{"moe_layers": [0, 1, 2, 3, 4, 5, 6, 7, 8, 9, 10, 11], "balance_loss": 0.00702, "lr": 0.0122}
Below are experts of layer 6 (counted from 0) of a mixture-of-experts language model. Rows are named router (the router's row for the expert) and show model dimensions 192-255. Each number is 128 + 24 x the weight over its row's rms, rounded and kept within 0 to 255. Numbers have three digits each.
After each expert's rows: a language model's description of what the expert responds to; "mostly gets" lists some tokens that are sent to it at least half of the time. This comes from a sample of Wikipedia text that the model never trained on.

# expert 30
router:128146160161149161088146163109142132168125140142111149163154113098088097167099133100153152139131151127120147155156115160149097096153123149143100151162150135090096155100130126132151129112147166
Description: Prepositions and institution nouns. Prepositions like in and on, "well" in "as well as", and institution or field nouns such as Department, Museum, construction, Agriculture.
mostly gets: " well", " construction", " Museum", "ology", "/a", " Corporation"

# expert 20
router:114153156151164179095173146094149154185144137149107147142156151102101104151104115091155157155147151138121143150156112142160115080139124153157105145140155135100097139087117127145157130126139156
Description: Sentence punctuation and articles. Periods, commas, sentence-initial The and the, and was in running prose; also nouns like election, championship, Award.
mostly gets: "The", " election", " Award", " playoffs", " championship", " District"

# expert 0
router:124146150163170167103152154099140155154124137158114139156146143111088088157107124107151141161147149127111146142172083127140113090166119125126094152173154132105106140118160115117147147136158168
Description: Word-ending suffix pieces. Final pieces of split surnames, place names and nouns, such as Gold-berg, Beaum-ont, Sibir-ian, Son-ata, Gladbach.
mostly gets: "man", "ner", "kins", " Story", " Member", "cher"

# expert 52
router:119150162142163143101151153089142132163141144147113145154161145089088094161091113110157162168151161136142143153159095139166105115144123153165104157171160118115101143086151134128139142143143168
Description: Section and line breaks. Paragraph breaks after a period, heading-closing == markers, line-ending pipes and semicolons, plus word-initial fragments like con, Bu, Bo.
mostly gets: " con", "====\n", ".\"\n\n", "\".\n\n", " ==\n", ").\n\n"

# expert 15
router:127142159165160155097171160110111146155132142149093140173140141121088095150115119089163142163127169126115151165143104136152104108144127158136101152166148114106112144100125117140165130135149167
Description: Prepositions after verbs. Prepositions and articles right after a verb or noun in running prose, such as with, of, a, plus verbs like came, got.
mostly gets: " came", " match", " tour", " got", " find", " final"

# expert 33
router:124140168141173161092167136114142164159146144149116147160137152109113097172108127117149150165146155145127147161164118141153118103146132138143107134162148124098096171095119124144146125134166163
Description: Verbs, adverbs, list dashes. Prepositions and verbs after a subject (in, is, was, made, found) plus adverbs like eventually, later, and infobox list dashes.
mostly gets: " made", " late", " eventually", " exp", " found", " involved"

# expert 58
router:106152160143156151099152153105140150160144144147125141158153143104093098159098127112171170158145160139135136143162093143159127099165136154153111154153138115109095148098151130130160133119155137
Description: Common plural nouns. Nouns after the, a, or 's, often plurals or word endings: Army, flows, soldiers, students, support, party, States.
mostly gets: " support", " often", " students", " party", " MF", " States"

# expert 56
router:110130157156158152099163160120136138150138150146107134153160110105103095148097121094147141160142142127116143161141093133142113095160124159147101148161152124091103160095157129125147134126154158
Description: Verbs and numbers after was. Past participles after was or were such as released, killed, defeated, composed, plus articles, colons and digits in times and counts.
mostly gets: " released", " son", " killed", " placed", " dem", " composed"

# expert 8
router:133144137147145155097159166112151153156151147149119140157140136103106105164106096105151147162145160124105126154149110137141127108155123145146111164143160140108101136096135128150160135130162145
Description: Prepositions and time words. Prepositions after verbs or participles such as of, for, after, under, plus time words like later, early, end.
mostly gets: " later", " after", " After", " early", " En", "After"

# expert 55
router:127123170139152174088156162091140164152151143147120124164144125102107107150111102080148149151126143119119142166160118139156117091156122155165092141149165133085105151104128121156161129132150145
Description: Numbers and coordinates context. Spaces and capitalised word starts before numbers, coordinate symbols °N and ″N, UTC in time zones, and infobox labels like Released.
mostly gets: "°N", " Re", " Released", " Royal", "″N", " Website"

# expert 7
router:116153165158149156109155148119120132163142152155129130148142131112097090159094130092156161172144152111131156157164084128155121093152124136140097142144146126104111157101134117123154151158149160
Description: Subject pronouns and table numbers. Subject pronouns and articles in narrative sport biographies (he, she, they, there, a), plus single digits in statistics table cells.
mostly gets: " she", " there", " they", " They", " There", " can"

# expert 17
router:115137170124166157109152165115145156156139153170114126176167132105094098151109119112147144140153143136135139154156104136155114101148117141134095166146156105094096149083113143133147147136158150
Description: Word-initial consonant pieces. Opening fragments of words split into pieces, often lowercase or capital consonants like s, g, sp, sc, C, frequent in taxonomy text.
mostly gets: " g", " w", " sp", " Sc", " sc", " C"

# expert 57
router:118154167146168155100139151104142132169142144162112120153159128105093099161105116118151142167155159133122151164158094137154128101152135137159100153156142146111101149096136149138159128130145156
Description: Punctuation and number words. Sentence-ending periods, commas and dashes, list-start hyphens, year final digits, and words like appointed, eight, There, Yes.
mostly gets: " Yes", " ten", " Genus", " appointed", " eight", " Avenue"

# expert 22
router:113150158164149173085153166106132153172147133163112148141163126084105094157090123096149165151137161123111147166166119149155131094149123158147097151146141136095109145099138117134159143131154169
Description: Given names and dates. First names and name pieces (Jim, Fred, Marcel-o, Pav-el), Slavic -ić/-ović endings, month names before years, and pronouns she, his, her.
mostly gets: " Jim", " Rud", " Fred", " July", " Marc", "ić"

# expert 45
router:117146155152168160093161164103126135156146158158103145180159120106103096148116106108160152154155153127109157158167094146157104114150124155137082158154163124100108155096123124129146134143151149
Description: Word-initial fragments. Short word-start pieces and capitalized function words like On, At, By, Man, Son, plus /km in density figures.
mostly gets: "On", " On", " MF", " By", " Mon", " Man"

# expert 26
router:114160146142147146097155152093140138167124152163120135152162126101085096165090139100152163159150154145134145155157083145156131103166135141149111159151139152133098158106124129126156147125139154
Description: Years and headings. Year prefixes like 195, 201, section heading markers ==, ===, and digits or commas inside numbers, dates and coordinates.
mostly gets: "==", "===", "====", "202", "195", "193"

# expert 24
router:127135164146163140090157150100147155141148143153115097154149117100098100158106109093149162155139161129122143159137078133150122099156130153162111142164140138124107157105161135121156162139157153
Description: Headings, dates, quotes. Heading markers "==", commas and spaces before years ("May 18, 2019"), opening quotes and parentheses, and some mid-sentence verbs and pieces.
mostly gets: " what", " JPL", " (\"", " res", " largest", " Votes"

# expert 35
router:106144171144162147114154163099157155155123134141124090149155142110105094151115106084157158148154141123103138168156093154138140103163134126153095132154164123115101159102148144112160160138164167
Description: Proper-name starts. First token of capitalized names and adjectives, such as New, U, US, French, British, Central, often after the, pipes or colons.
mostly gets: " New", " U", " US", " French", " British", " Ab"

# expert 31
router:113159158168153155088158149088145152152148141146116122143153139108088097149101115106146159144142152154152142164155112142169110091160116152130104161159145137103107154092123147140168158119149172
Description: Function words and labels. Words after prepositions like of, the and the pipe in election tables, plus See in See also and colons after infobox labels.
mostly gets: "See", " See", " wood", " D", "ful", " heart"

# expert 1
router:119124169146163156102147155104138119162135155162147129161177143114093101178098123099162151149128139139129136168129101130147114099164139121163107167156144112125090153088133125138154148123161151
Description: Name and word-initial fragments. Opening or middle pieces of names and rarer words in lists and infoboxes, such as Ch, Hers(ch), Car(melite), rein(stated).
mostly gets: "Ch", " Ch", "-w", " ad", " Genus", " sw"

# expert 61
router:104146156145161158098151159107137142165128133151134128157162149099090099166108109098155154159146160154116143161153079143156124110169127152155104155158130134107105167098138136138159152129155160
Description: Discourse connectives and years. Sentence-linking words such as both, since, however, following and similar, articles after prepositions, and year prefixes like 197, 201.
mostly gets: " both", " Since", "!", " Both", " since", " similar"

# expert 11
router:114157166159160171094157150115144139165124150145105139166147129098097107155105125105154166155138144138116148166171099137158129112161151139143105144152157137119077147097142122138163161121144153
Description: Years, list separators. Year pieces (197, 200, 201) and final digits, plus commas and line breaks separating list items, names and infobox entries.
mostly gets: " success", " Er", "197", " Col", " medalist", " Chall"

# expert 50
router:107133154140147147095158176110132142153147139163110121175153140090101106160102112111149149164127153153107123172142102119154119109172133157145097163146171159112094162092120107137163139138159155
Description: Common nouns of media and places. Head nouns like town, church, album, film, race, Cup ending a phrase, plus Roman numeral I and odd pieces.
mostly gets: " town", " JPL", " church", " pro", " album", " fight"

# expert 38
router:117143169150153148100149161124139141153143147172116138161151109102096089167115098103169158154144150126108151141148098124162121086149145147141126166154179112111112157111132141130159147134154164
Description: Place-name starts and commas. Commas and opening pieces of proper names such as San, Los, New, Santa, Bal, Tele, and capital-letter word starts.
mostly gets: " San", " re", " Bal", " Tele", " New", " Los"

# expert 10
router:134139133157163178099160152100141153144159145146132155151161155103092100157127127094156151150140155108109147146158131140151123084136117141145115141162155136112103161102139139157147123122153156
Description: Mid-name and mid-word pieces. Inner pieces of names and rare words (Cal-d-well, Ma-it-reya, Frank-o, inter-rupt), years in tables, and sentence openers like However, After.
mostly gets: " However", " light", " develop", " present", " After", " direct"

# expert 44
router:129147143158166143100171157110136143145127133132124126152164128106093104156112128092165157154161158125137145166169099141150108094166131148146112163146135120102097161088123130132160147129174156
Description: Heading marks and reference fields. The == at heading starts, — placeholders in tables, title words in awards and organizations, and text near species lists.
mostly gets: " —;", " Health", " care", " adv", "text", " Digital"

# expert 29
router:124139154153146166109140144092144165165127124150113144159163140083105102146110111110161153140131143149110149159157107136156130086147136141156110157167139129102103175081141150147161156120138162
Description: Event and place heads. Head nouns ending proper names of events, countries and institutions, such as States, Olympics, Championships, Games, University, plus following commas and and.
mostly gets: " States", " Championships", " Olympics", " Asia", " Olympic", " Games"

# expert 28
router:117155152156147145088155165124125127159127143152109141145148140086086086137103116107146160161155153138120138160157112133144129089152144148137114160152146141115111148099132133143163141118154157
Description: Structure and number punctuation. Line breaks, table pipes, time colons, degree marks (°E, /a), sentence starters like In and Since after a heading or period.
mostly gets: "/a", "°E", ":\n", " construction", "°W", " JPL"

# expert 5
router:121146167142173159102150157089143145137151144148120124156159139106093099148106110090157158154158143133110138164160106156157116098158119162161093161160158154111104158096129129153154143124148163
Description: Numbers and quantities. Digits and spelled-out numbers in counts, ranges and measurements, such as two, three, 12, plus range words like to and dashes.
mostly gets: " two", " three", " four", "″W", " six", " five"

# expert 4
router:133144148148161157093154164100146168154139121150108144150153141110101107163102096082157129148143178129112146172145108120152133102154118122139092145148158122102104160102137133145150140123162160
Description: Adjective and noun suffixes. Word-final pieces and content words in descriptive prose, e.g. -ical, -ically, -ational, -iation, -ment, plus real, system, multiple.
mostly gets: " real", " system", " can", "ically", "atic", "ical"

# expert 47
router:112122164145162158104155148099145145167135170162116126155137112088108097155100128094151147158142164151124151154144094148153107101162145145156106166148141132107104154103125133147157151138162154
Description: Determiners before years. The, this, it and his before nouns, and year prefixes like 196, 200 after in or opening parentheses.
mostly gets: " it", " this", " Binomial", " Conservative", " Supreme", " Greek"

# expert 34
router:115158169141147155094149154105131139162125140148104125147152126108110100145118100091158160162167134137110156156163110141147123110151142160153097162157145121089100154076124126132174148128147155
Description: Prepositions and head nouns. Prepositions like in, to, by, and noun heads ending a phrase (movement, music, story, species, information) in explanatory scientific prose.
mostly gets: " information", " young", " water", " pressure", " late", "ically"

# expert 18
router:126146175158162153107153165094147156165142157161119122157151150103103099148121106098149152158143156147131133164152107140158116096153135137133109147148140136103097136096138108144163142137153155
Description: Sequence words and table cells. Transition words such as After, However, Following, second, third, the "See also" heading word, and number cells in statistics tables.
mostly gets: " After", "Personal", "After", "See", " second", " third"

# expert 37
router:116148154142172130093151172103145134166131143171103126153140127095085080147103101103168140160139155154104131162141101150150121094155142163128110149160145129095108159103124129121157136117150163
Description: Table rules and connectives. Markdown table separator rows, line starts after breaks, and connectives and punctuation such as and, to, that, commas within running prose.
mostly gets: "|---|---|---|\n", " ran", "Species", " un", "/a", "|---|---|---|---|---|---|---|---|\n"

# expert 51
router:114135157149139155080166143093128135153138137148110144160164109100105089142103126091153142137143138136132136163164095147142132113151114156141116157146151133117119146098121122132163147127134154
Description: Word endings, concrete nouns. Final pieces completing words (nood-les, memor-able, sch-oon-er) and concrete nouns like line, wine, game, floor, plus it.
mostly gets: " line", " it", " east", " run", "-w", "h"

# expert 43
router:113169153162156144086143155108119144169116153133130140165150170103118102152107117103148162153144162144116143172153102144151146109168148150130107146147155121120104149102137116105146146120147164
Description: Word-final suffixes. Suffix pieces ending words, such as -ing, -ed, -ian, -ist, -ible, and adjectives like professional, local, official, known.
mostly gets: " professional", "ious", " local", " official", "ible", " officer"

# expert 13
router:127163175142159157096154158115133130151153166148104135159143129095095101150116108109159155156150156146123140153150104138165103105150119144133117156149162126100097152101129129133152145132128159
Description: Mixed name pieces and digits. Initials, middle pieces of personal names and digits in tables and lists, such as A. J. Foyt, Deny(ce), Andr(ee)v, 2 April.
mostly gets: " this", " Synonyms", " wh", " me", " Ge", " bi"

# expert 2
router:128136160145157152088153161105132136160139143162103125153142132117106120156113110111153144155142148128119152164166109145135129108158131141124094144180150136118098154100146129128164147137145172
Description: Table pipes and quotes. Table cell separators, line-initial pipes and opening quotes in tracklists and tables, plus sentence-starting In, He, Later.
mostly gets: " law", "'\n", " crew", "978", " fire", "In"

# expert 48
router:125142153144155144093149152113150151153130133128114135171161147093094111145110106090155151143152157144112154157174108144147107102165121141137102152160152112104106154095143127134155137110165169
Description: Coordinates and list commas. Coordinate symbols like ″W and °N, commas between place names ("Fukuoka, Japan"), closing parentheses after year ranges, and the conjunction "and".
mostly gets: "°N", " them", "″N", "″W", " thought", "°E"

# expert 39
router:109159164146145144092145158116139141145147135140107110162158122102097080148113098106152147141159141150143143162156094144160108091141125156138094159146167122106099167091147129141174131130153154
Description: Names and word starts. Adjectives, proper names and word pieces starting names or titles, such as Royal, Polish, Golden, plus numbers in stats lists.
mostly gets: " Royal", " Ad", " large", " •;", " Golden", " Sea"

# expert 16
router:116143163144148169094153150097154151157135136139106129148160142084098099147098118116151157149137142149120143159149104151154101097147128156149117134151154143108097160098143125143146143106168162
Description: Articles and topic nouns. Mostly "the"/"The" starting noun phrases after a comma or period, plus broad nouns and abbreviations like war, industry, US, UK, $.
mostly gets: "$", " war", " largest", " UK", " US", " arts"

# expert 59
router:145136163166147135104146147112139147151146141136106124157161126094104099168098125085165152144139141167138148143148110128146104093155126137138103166151161129096106155099113111146152129132171148
Description: Coordinate markers, word middles. Invisible marker character after geographic coordinates, before the slash, plus inner pieces of rare names and taxonomic terms like ican, lon.
mostly gets: " Historic", " MPC", "stitutional", ".I", " •;", " Islamic"

# expert 54
router:122158157135167142092155159101155132176135153156128145155156147113099107155113116099155140155143161147128131175163097142138123112143139136135090161149148121119095151109127114125155168130169159
Description: Role and topic nouns. Nouns after articles naming roles or topics, such as member, singer, mayor, author, album, design, plus "the" and roster table cells.
mostly gets: " form", " member", " design", " singer", " music", " author"

# expert 14
router:123143159150151149103161169092149156151141159148122141161151131106096089157096111105161153163178143156137138171164097146145132107151130141136104140141155144122117162109145133145144157111153155
Description: Personal first names. Common English first names such as William, David, Richard, and year prefixes like 201 and 199 in biographies.
mostly gets: " William", " David", " Richard", " Mike", " John", " Thomas"

# expert 27
router:107130159133156170109161153087157148157138144145140130147160133094104098162107114096164149154133166122119139170167103148143139094159113137164111154149153125119113156104142134141144144131139160
Description: Table pipes and determiners. Table pipes and markdown separator rows, list dashes at line starts, and determiners like the, his, her, its.
mostly gets: "|---|---|---|---|\n", "|---|---|---|\n", " her", " its", "|---|---|---|---|---|---|---|---|\n", " Royal"

# expert 3
router:118143157156175146107159166116136151169128130153104119153164150104086103155109101093157155162141151130116140164148101125157130094142126130137093158132155146104113142097139118142145124138151153
Description: Digits and plural nouns. Single digits and year prefixes in dates and tables, such as 200, 199, 0, plus abstract plural nouns like elections, rights, groups.
mostly gets: "Personal", " married", " elections", " activities", " operations", " power"

# expert 49
router:121153169168166152105145158129154148145143129156124124157143135076099092150130103118149154148140154124114155165157103146160110109160118154141109153154143119087102150094140125136158131133147167
Description: Adjectives and suffix pieces. Descriptive adjectives after articles or prepositions (high, low, young, British, great), reporting verbs like stated, and decimal points in race times.
mostly gets: " high", " low", " having", " British", " young", " stated"

# expert 9
router:114133167145165145112149157112149153133149157151101124153145138092109101151105115107143170169145131152139137163149086140160130105159145159137102147153154143099118156094112145134160135126141146
Description: Infobox labels, sentence starts. Infobox field labels (Personal information, Coordinates, Population, Elevation), coordinate separator marks, and sentence-initial tokens like The, he, list-number periods.
mostly gets: " Coordinates", " Candidate", " MPC", "Population", " Res", "/sq"

# expert 62
router:117146169168159131104150154112154139155129154148112126163153135111099107153105102110159158145141150134125135173161098117158121109163140139145099146154149139116109156101145115128149131146152151
Description: Units and table values. Unit tokens like /km in population-density lines, table pipes, years, digits, and words like win, won, such, next.
mostly gets: " win", "See", " real", " next", " won", " leaving"

# expert 42
router:119148162153154148085148136091144153148139150154119119149142123104105097153116109089172168153168152141136141162148120131158111101164122163138109155158140123096088153095142134137173136128140155
Description: Table pipes and separators. Pipe and space separators in tables and demographic lists, infobox colons, plus "or" in "Hispanic or Latino".
mostly gets: " sm", " James", " Peter", " Mall", " ret", " couple"

# expert 60
router:123146151156150144106163147090155131154126144150103122155147123114095103158099109101159163150149158134126151162153102131171109095154141147142115155156143131120089163109142133147172148128149170
Description: Sentence ends and conjunctions. Periods, semicolons and line-break punctuation ending list items or sentences, "and" joining names, and pipes in headed tables.
mostly gets: ".\"", " Transliteration", " Loss", "\";", " JPL", " Despite"

# expert 23
router:124142163145146147076154150099174137167147142155130121159150124106101109162106129116155147140159137144134158166160096143157112110151119144169100174161145113118096146087143124125153151113148157
Description: Name beginnings. First pieces of personal names and name-like words, such as Ch, Kh, Mc, Robert, Kim, Joe, plus Lake in place names.
mostly gets: " Ch", " Kh", " Robert", " Kim", " Joe", " Mike"

# expert 63
router:128132172155164164089153151099144145157129135153124131151161125111107098143113101098154143150127163133116143159141117140166125107166142135130084163156159121102096150107121141130159137128156154
Description: Prose punctuation and adjectives. Commas, periods, the, and, that in running prose, and adjectives like own, international, local, popular, official.
mostly gets: " own", " international", " animated", "/sq", " local", " popular"

# expert 32
router:115149162143173122100143147100153107146119147148126123160164137112101089174119127112166158165127165141134133158136108139144124098162130150158110160168131156123087146099138123134156157123167156
Description: Career verbs and word-internal pieces. Biography verbs such as signed, attended, graduated, entered, plus single letters, digits and mid-word pieces in names and tables.
mostly gets: " signed", " Died", " ass", "^{(", " attended", " originally"

# expert 21
router:121142158159183156101154164116139130155139144155113126156165115094092107152110104110156135157136159116115155154141095131151119103167133141132088166170143140089115150100140103132154139128172164
Description: Numbers and commas. Final digits of years and scores, commas and closing parentheses, coordinate endings like ′E, and line breaks closing infobox fields.
mostly gets: " release", " Paris", "–present", "°E", "^{(", " Animalia"